config.toml
num_hidden_layers = 12
moe_layers = [2, 3, 4, 5, 6, 7, 8, 9, 10, 11]
router_score = "sigmoid"
normalize_top_k = true
max_grad_norm = 1.0
decay_fraction = 0.853
dataset = "wikipedia_en"
Below are experts of layer 6 (counted from 0) of a mixture-of-experts language model. Rows are named router (the router's row for the expert), up (a neuron's input weights, with its number) and show model dimensions 0-159. Each number is 128 + 24 x the weight over its row's rms, rounded and kept within 0 to 255.
After each expert's rows: "mostly gets" lists some tokens that are sent to it at least half of the time. This comes from a sample of Wikipedia text that the model never trained on.

# expert 9
router [131 156 132 132 114 115  93 143 133 135 132 133 132 144 109 137 150 112  84 112 151 149 186 117 189 162  93 168 188 127 146 120  93 121 128  90 119 161 118 159 123 101 117 154 111 138 114 143  99 116 153 145 168 126 157 136 110 145 115 127 148 130 129 146 133 108 149 114 106 152 156 104 173 105 132 108 113 112 108 138  95 148 128 164 140 159 127 121 127 149  97 121 146 115 129 137 163 128 141 146 123 122 129 133 150 161 106 134 157  96 113 128 127  95 136  82 108 144 117 117 138 150 128 104 127 160 150 156  94 162 139 191 102 114 152 120 149 117  84 137 102 116 157 149 150  67  86 140 161 150 165  82 131 177 167  41 113 137  76 127]
up0 [137 120 144 145  91 131 129 101 163 120 149 121 140 101  99 104 123 161 141 101  75 118 182 113 122 169 118 160 145 138  84 134  97 136 136 103 133 151 162 120 100 115  85 145 170 149 133 121 106  97 113 128 120 103 109 123 128 101 126 133  75 124  61 126 131 131 143 106 105 136 194 125 170  93 121 125 114 137 131 103 144 121 112 155 123 120 125  98 128 134 129 137 135 145 106 141  91 124 126 132 102 105 105 126 131 121 101 147 162 174 135 143 145 156 153 119 129 137 167 104 151 155 100  76 126 116  77 114 142 153 109 121 120 140 130 100 184 110 163 145 130 129  89 161 167 161 162 177 100 148 137 127 133 161 141 161 146 144 124 122]
mostly gets: " for", " on", " at", " of", " from", " in"

# expert 51
router [125 133 133 111 130 134 211 114 119 119 138 125 107 116 125 114 129 142 114 130 124 128 160 130 167 156 120 174 174 129 147 120  76 107 134  90 108 184 115 139 128  75 115 134 164 150 131 132 105 127 122 137 143 118 134  85 120 139 109 139 128 136 120 130 146 125 138 137 145 147 157  94 171  58 154 115  85 147 141 128 106 178 128 160 160 155 121 128 124 159  96 145 108 125 163  96 166  99 113 125  87 135 134 134 167 134 128 138 131  96  87 133 163 119 147  82 145 135  81  88 105 138 128  94 122 128 160 145  90 150 112 178 142 148 131 121 167  97 146 153  89 143 165 142 148 103 105 172 155  99 139  91 154 167 170 136 143 138 101 144]
up0 [137 130 118 106 112 140 131 140 127 144 115 147 150 108  76 181  96  47 150 107  90 140 148 137 142 120 128 132 134 156 154 107 176  84 146 129 136 120 130 146 130 121  96 166  72 125 170 145 137  88 105 131 106 127 120 118 120 147  98 129 113 100 134 108  90 120 115 158 143 162 127 114 143 168 113 125 118 109 154 156  80 181 149  98 147 116 134 147 187 148  96 111 152 155  81 150 106 113  95 126  92 123 101  74 136 136 156 114 135 137 162  92 114 140 141 121 123 123 103 113 125 150 116  99 108 154 143 117 135 112 107 113 122 123 172 124 121 129 116 128 157 145 135 130 164 103 106 149 139 113 148 127  99 139 114 136 109 135 154 174]
mostly gets: "mond", " Hill", " von", " Williams", " McC", " Mc"

# expert 63
router [123 153 114 100 126 113 123 148 118  93 141 139 127 119 118 123 124 131 137 125 140 129 170 136 155 145  96 149 128 128 138 120  89  91 113 124 107 118 140 101  95  75 131 112 139 144  93 146  88 127 136 121 143 160 137  91 105 105 124 124 132 140 116 116 119 107 118 124 136 158 167 106 153 115 130 121 125 134 114 161 132 164 174 146 122 126  82 122 157 127  90 122 124 104 130 164 154 123 127 129 100 118 119  64 148 109 135 142 152  87 111 128 141 117 153 118 104 140  89 102 109 152  65 140 145 171 115 166 134 142 102 148 101 121 118  94 140 146 110 131 111 166 163 136 113 102  91 181 122 171 156  88 124 135 132  94 127 115 126 132]
up0 [118 155 144 130 112 112 123 138  89 131 141 128 135 134 132  99 145 127 103 126 122 114 161 122 149 108 116 119 128 133 174  91 130 136 142  74 114 166 156  91 142  74 117 123 115 124 125 125  98 140 134 162 150 104 156 123 134  94 155 154 157 151 138 135  98 120  85 146 134 131 154 115 163 117 111 117 102 133 136 122 109 160 117 133 188 134 128  75 124  85 170 100 173 140 106 122  92 124 111 154 108  97 132 154 174 159 129 151 144  68 104 118 169 118  91 107  91 106 152 174  92 104 133  92 153 139 125 126 135 118 126 153 141 151 139  94 139 137 101 109 120  95 117 122 152 157 168 123 123 102 137 133 135 131 157 123 110 108 141 121]
mostly gets: " number", " include", "°N", "″N", " ft", " f"

# expert 25
router [167 165 125 105 143 144 196 126 100  93 169 123 138 130 102 146 114 134  93 112 139 142 173 129 161 120 119 142 155 170 152 146  95 117 114  94 121 154 142 135 128  75 125 141 137 132 124 161  70 136 110 127 119 140 146 132 125 160 100 150 133 138 125 148 134 103 141  82 127 161 177  98 147 120 105  96 139 157 105 159 124 173 128 182 149 162 138 139 159 149  97 157 162 128 143 117 142  84 112 103  90  92 122  84 148 138 148 137 135  90 127 126 129  91 144 114 154 128  99 126 141 137 128 116 157 122 126  88 120 133 129 159 128  98 152 120 167 111  76 156 112 173 156 145 122 109  97 137 128 124 128 116 115 158 178 138  79 138  91 160]
up0 [189  93  81 125 110 141 144 132 124 112 134 120 119 116 117  75 156  93 131 102 129 120 135 122 162 154 144 121 109 124 193 150  95 100 104 108 116 145 116 126 143 106 165 125 127 158 115 139 134 139 168 116 122 138 158 135 163 160 130  87 148  95 167  83 124 131 138 114 132 127 118 147 116 130 155 128  78 105 102 125 118 187  89 131 134 150 133 132 111 121 124 140 159 127 128 112 146 118 136 145 139  95 158 178 142 120 129 105 138  83 108 154  94  92 106 116 103 160 118 153 134 176 142  81 136  92 137 133 140 140 119 133 152 167 149 149  76 162 103 147 126 119 127 133 101  80 161 176 143 137 141 124 111 112 119 167 108 102  71 138]
mostly gets: " sh", " h", " re", " ref", " dis", " r"

# expert 0
router [164 145 122 120 142 117 158 124 129 157 125  97 122 111  74 160 104 116 129 110 146 145 177 105 142 148 125 127 177 109 130 122 133 112 119  83 111 176 130 115 112  70 157  92 138 152 115 178 102 112 115 166 107 153 144 106  91 163 136 137 137 162 141 103 115 120 151 123 143 177 180 113 168  82 134 108 143 128 153 128 109 158 128 137 114 194 120 134 128 145 102 132 131 123 134 122  80 127 130 103  99 112 126 108 140 133 155 114 146 122 135 118 141 102 138 118 125 199  92 125 121 168 128  94 129 140 134 112  96 181  88 156 148  97 131 121 119 128 131 146  93 146 120 149 144  68 131 118 101 187 149  84 132 140 161 118 114 145 118 143]
up0 [ 91 151 152 196 133 121 159 147 107  96 154 112 135 150  83 128 102 123 126 135 164 158 116 103 146  95 128 162 122 101 146  76 133 124 117 111  58 110 144 109 118 148 110 112  86 125 124 146 139 104 106 145 129 117 122 104 121 179  45 105  88 132 134 146 104 123 139 117  78 147 139 159 148 160 109  90  73 143 150 165 128 153 118 139 152 124 152 143 130 171  87 165 140 148 159 157 158  92  93 119 114 158 124  73 144 122 118  90 129 135 171 143 132 168 154 124 102 137 123 119 126 136 139 166 142 135 104 112  94 180 122 124 117 133 126  94 139 114 126 115 122 157 126 160 182 110 142 155 118 168 131 133 130 194  98 134 111  89 142 139]
mostly gets: "du", "ure", "j", "ate", "mp", "ip"

# expert 47
router [159 140 108 111 151  98 215 145 121 158 136 162 108 147  96 143 143 125  86 108 149 106 164 123 184 155 132 151 147 138 142 149  97 110  94  98 118 105  94 140 143  91 152 123 109 109 114 164  80 141 101 136 122 134 146 105 120 150 126 134 139 128 150  99 145 124 140 100 133 173 146  96 167 124 163 106 100  97 112 158 116 165 128 156 126 147 140 140 168 161 108 135 162 122 128 161 131  99 137 154 111  96 166  92 154 106 146 127 124 109 155 158 135 107 151 141 134 129 100  68  95 122 129  85 142 102 140 115  84 156 110 158  63  93 151 134 130 120  88 181 134 119 148 139 115 107 104 132 143 126 126  64  88 135 126 118 124 141  77 135]
up0 [149 118 138 129 101 118 118 116 140 166 114 121 167 140 126 111 179 143 152 105 153 129 172 151 175 131 129 130 156 161 121 128 136  77  82 144 129 109 132 151 138  99  24 136 159 132 128 136 112 122 161 119 137 133 129 108 152 110 133 140  83 119 124 114 155 172 131 129 109 136 141 115 130 102  98 132 113 107 148 114 104 136 119 101 110 122 129 129 160 118 120 141 136 101 153  97 132 113 150 130 142 148 129 140 126 127 107  56 161  92  54 134 209 125 129 136 124 169  92 124 121 134 137 156 125 148 110 141 148 124 104 129 123  98 140 101 124 106 146 118 102 166 102 148  93 142 110 130 124 162 134  81 158 136 151 145  85 108 130 107]
mostly gets: "-p", "-c", "-st", "-l", " ne", "-d"

# expert 16
router [127 151 104  96 102 111 196 158 128 131 133 129  98 106 122 140 165 111 112 110 124 135 164  90 169 113 138 174 190 132 148 132 103 102 112  88 160 115 139 114 107  95 120 129 104 135 102 155 128 117 106 150 121 129 150 147 123 144 118 148 131 147 105 161 128 102  93 131 170 177 177  66 175  89  97 101 104 145 147 138 107 181 128 135 158 182 144 114 106 167  61 155 106 142 107 107 147 112 131 126 103 112 143 108 156 112  90 149 169  90 125 142 144 107 147 103  94 168  96 115 128 165 128 146 130 152 114 120 101 159 110 158 105 119 107  77 150 109 120 118  67 134  84 152 165 136 115 153 135 120 150 115 173 126 176 130  95 158 152 170]
up1 [135 183 157 173 168 131 150 109 103 136 184 106 128 176 142 110 103 120 105  95  90 138 126 110 130 130  84 178 135 100  91  83 116 137 171 140  84 158 171 140 119 116 163 155 110 132 125 129 120 124  87 144 146  99 102 132  95 150 141 104 136  73 121 107 109  72 105 124 158 137 104  97 105 122 117 142 124 120 117 179 128 141 133 112 119 121 114 142 148 175 135  90 132 102 103 106 142  99 143 169 169 114 100 138 157 107 132 121 101 150 129 136 143 136 172 102 129 113 124 131 181 153 143  88  80 145 178 144 130 132 164 110 111 145 140 107 186 130 100 115  99 149 128 151 109 104 141 128 150 115 157 103 151 155 173 110 134 150 134 102]
mostly gets: "evin", "ig", "i", "ger", "aki", "ler"

# expert 23
router [137 135 143 100 108  94 191 126 103  88 140 130 117 121 105 129 156 122  91 155 128 127 159 109 181 167 107 169 165 128 151 140 101 112 116  81  73 152 132 101 107  97 106 135 127 134 120 197  79 121 123 172 123 127 155 122  81 143 102 131 142 114 113 118 125 100 188 104 150 164 157  92 174 101 127 106 109 105  95 145  97 174 128 169 148 166 134 116 147 128 101 150 129 112 149 122 143 110 126 127  81  93 135 103 139 138 102 145 149 126 122 130 152 105 162  82 106 143 106 112 109 137 128 119 131 121 117 155 102 152  98 135 104  89 100 108 154 132 128 133  91 146 132 156 158 118  82 144 170 130 161 102 137 148 147  75 110 133 155 129]
up1 [109 156 109 137 135 176 142 125 146 144 117 133 174 121 143  96 146 133 143 134 125 117 153 176 135 116 177 103 105 132 143 137  91 144 119 141 121 121 120 137 130 139 179 150 107 125 137  83 137 101  94  64 124 132 138 114 153 104 172 108 127 171 137 132  95 126 124 122 117 129 139 154 119 121 130 204 133 149 172 157 137 145 121 132 145 117 103 114  94 143 117 147 167 124 111 122 124 119 111 106 161 102 116 136 174 154 160 134 128 137 138 136 129  93 126 173 157 127 144 126 124 134 123 125 134 149 150 129 110 177 108 134 136 155 135  93 136 127 132 154 115 157 147 118 126 130 111 113 120  92  95 126 145 107 122 189 144  86 115 124]
mostly gets: "\n", "\n\n", "\n "

# expert 15
router [120 173 131 122 113 100 200 137 104 107 119 119 100 114 113 128 131 133 130  93 117 153 156 139 141 130 139 146 179 116 153 135 104 117 124 111 129 142 123 102 135 136 125 116 137 131 102 141 103 109 103 191 112 120 130 114 145 139 109 144 145  98 100 120 131  91 132 109  99 170 164  77 192 107 136 117 139 132 140 136 111 187 127 166 137 161 128 126 157 166 107 176 118  97 162 158 120  87 120 136 134 117 159 100 154 121 120 150 157 107 118 154 156 100 165 106 111 138 113 132 157 124 128 141 115 103 137 129  86 149  66 143  76  79 132 132 155 120  71 135 104 118 130 157 183 153 137 135 116 149 156  82 153 136 149 102 117 134  87 142]
up1 [ 94 104 115 126 109 139 128 120 154 101 103 137 120  98 109 125 164 161 116 112 123 195 136 125 129 102 140 148 153 111 179 156 132  95 132  67 124 121 108 112 109 106 134 113 151 113 143 122 135  96 115 147 128  92 136 155 142 123 160 103 145 144  78 155 139 146 155 113 155 126 138 120 140  69 150  78 126 137 132 116 131 134 105 151 117 118  91 136 160 137 164 131 120 135 145 173 102 126 134 157 137 111 155 135 125 149  99 142 120 120 180 143 161 126 115 147 138 133 106 111 104  92 146 123 152 168 135 146 115 139  93 156 135 142  95 163 125 156 151 107 110 127 156 148 141 128 169  85 125 124 125 133 106 149 126 118 166 127  70 159]
mostly gets: "und", "ethod", "udd", "abit", "ond", "ud"

# expert 2
router [127 156 129 104  91  75 206 137 126 117 121 159 142 109 130 125 150 138 117 128 142 125 157 104 193 160 119 150 184 123 136 120  73 144 117  98  96 141  66 132 162  86  99 139 155  91 119 134  92 110 141 141 149 112 161 120 118 131 140 147 128 157 127 126 132 106 116  85 174 147 118  92 168  67 147 117 106 124 146 127 107 168 127 178 145 145 132 137 123 158  95 151 146 132 137 110 118 130 130 159  92 132 182 102 151  97 115 116 112  91 108 118 162  90 159  80 128 144  84  99 124 164 128 134 140 125 137 165  86 171 103 169 111 127 128 119 138 120 168 130 118 145 189 135 151 139 131 143 146 130 141  90 145 140 153 153 132 115 105  99]
up1 [169 132 153 142  96 140 159 151 177 104 123 121 146 100 153 126 168 127 128 114 107 112 142 112 141  96  85  94 152 170 159 168 123  92  94 127 133 128 143 129 106 150 106 142  73 107 101 140 117 166 119 137 136 125 180 107 110 156 155 148 135 112 101 118  96 136 185 139 108 144 120 101 136 122  92 115 113 114 106 100 146 123 117 130 177 145 138 153 120 134 164 124 128  76 110  92 148 162 120 132 105  90 186 126 102 134  86 119 130 151 116 178 141 163 157  94 138 121  89 110 130 133 132 118 148 142 135  89 130 157 130 141 147 131 169 117 102 135  83 141 138 124 116 108 134 131 137 130 129 157 118 152 164 126 122 122  94 159 125 122]
mostly gets: " Ma", " Ut", " Bang", " Sam", " Charl", " Cop"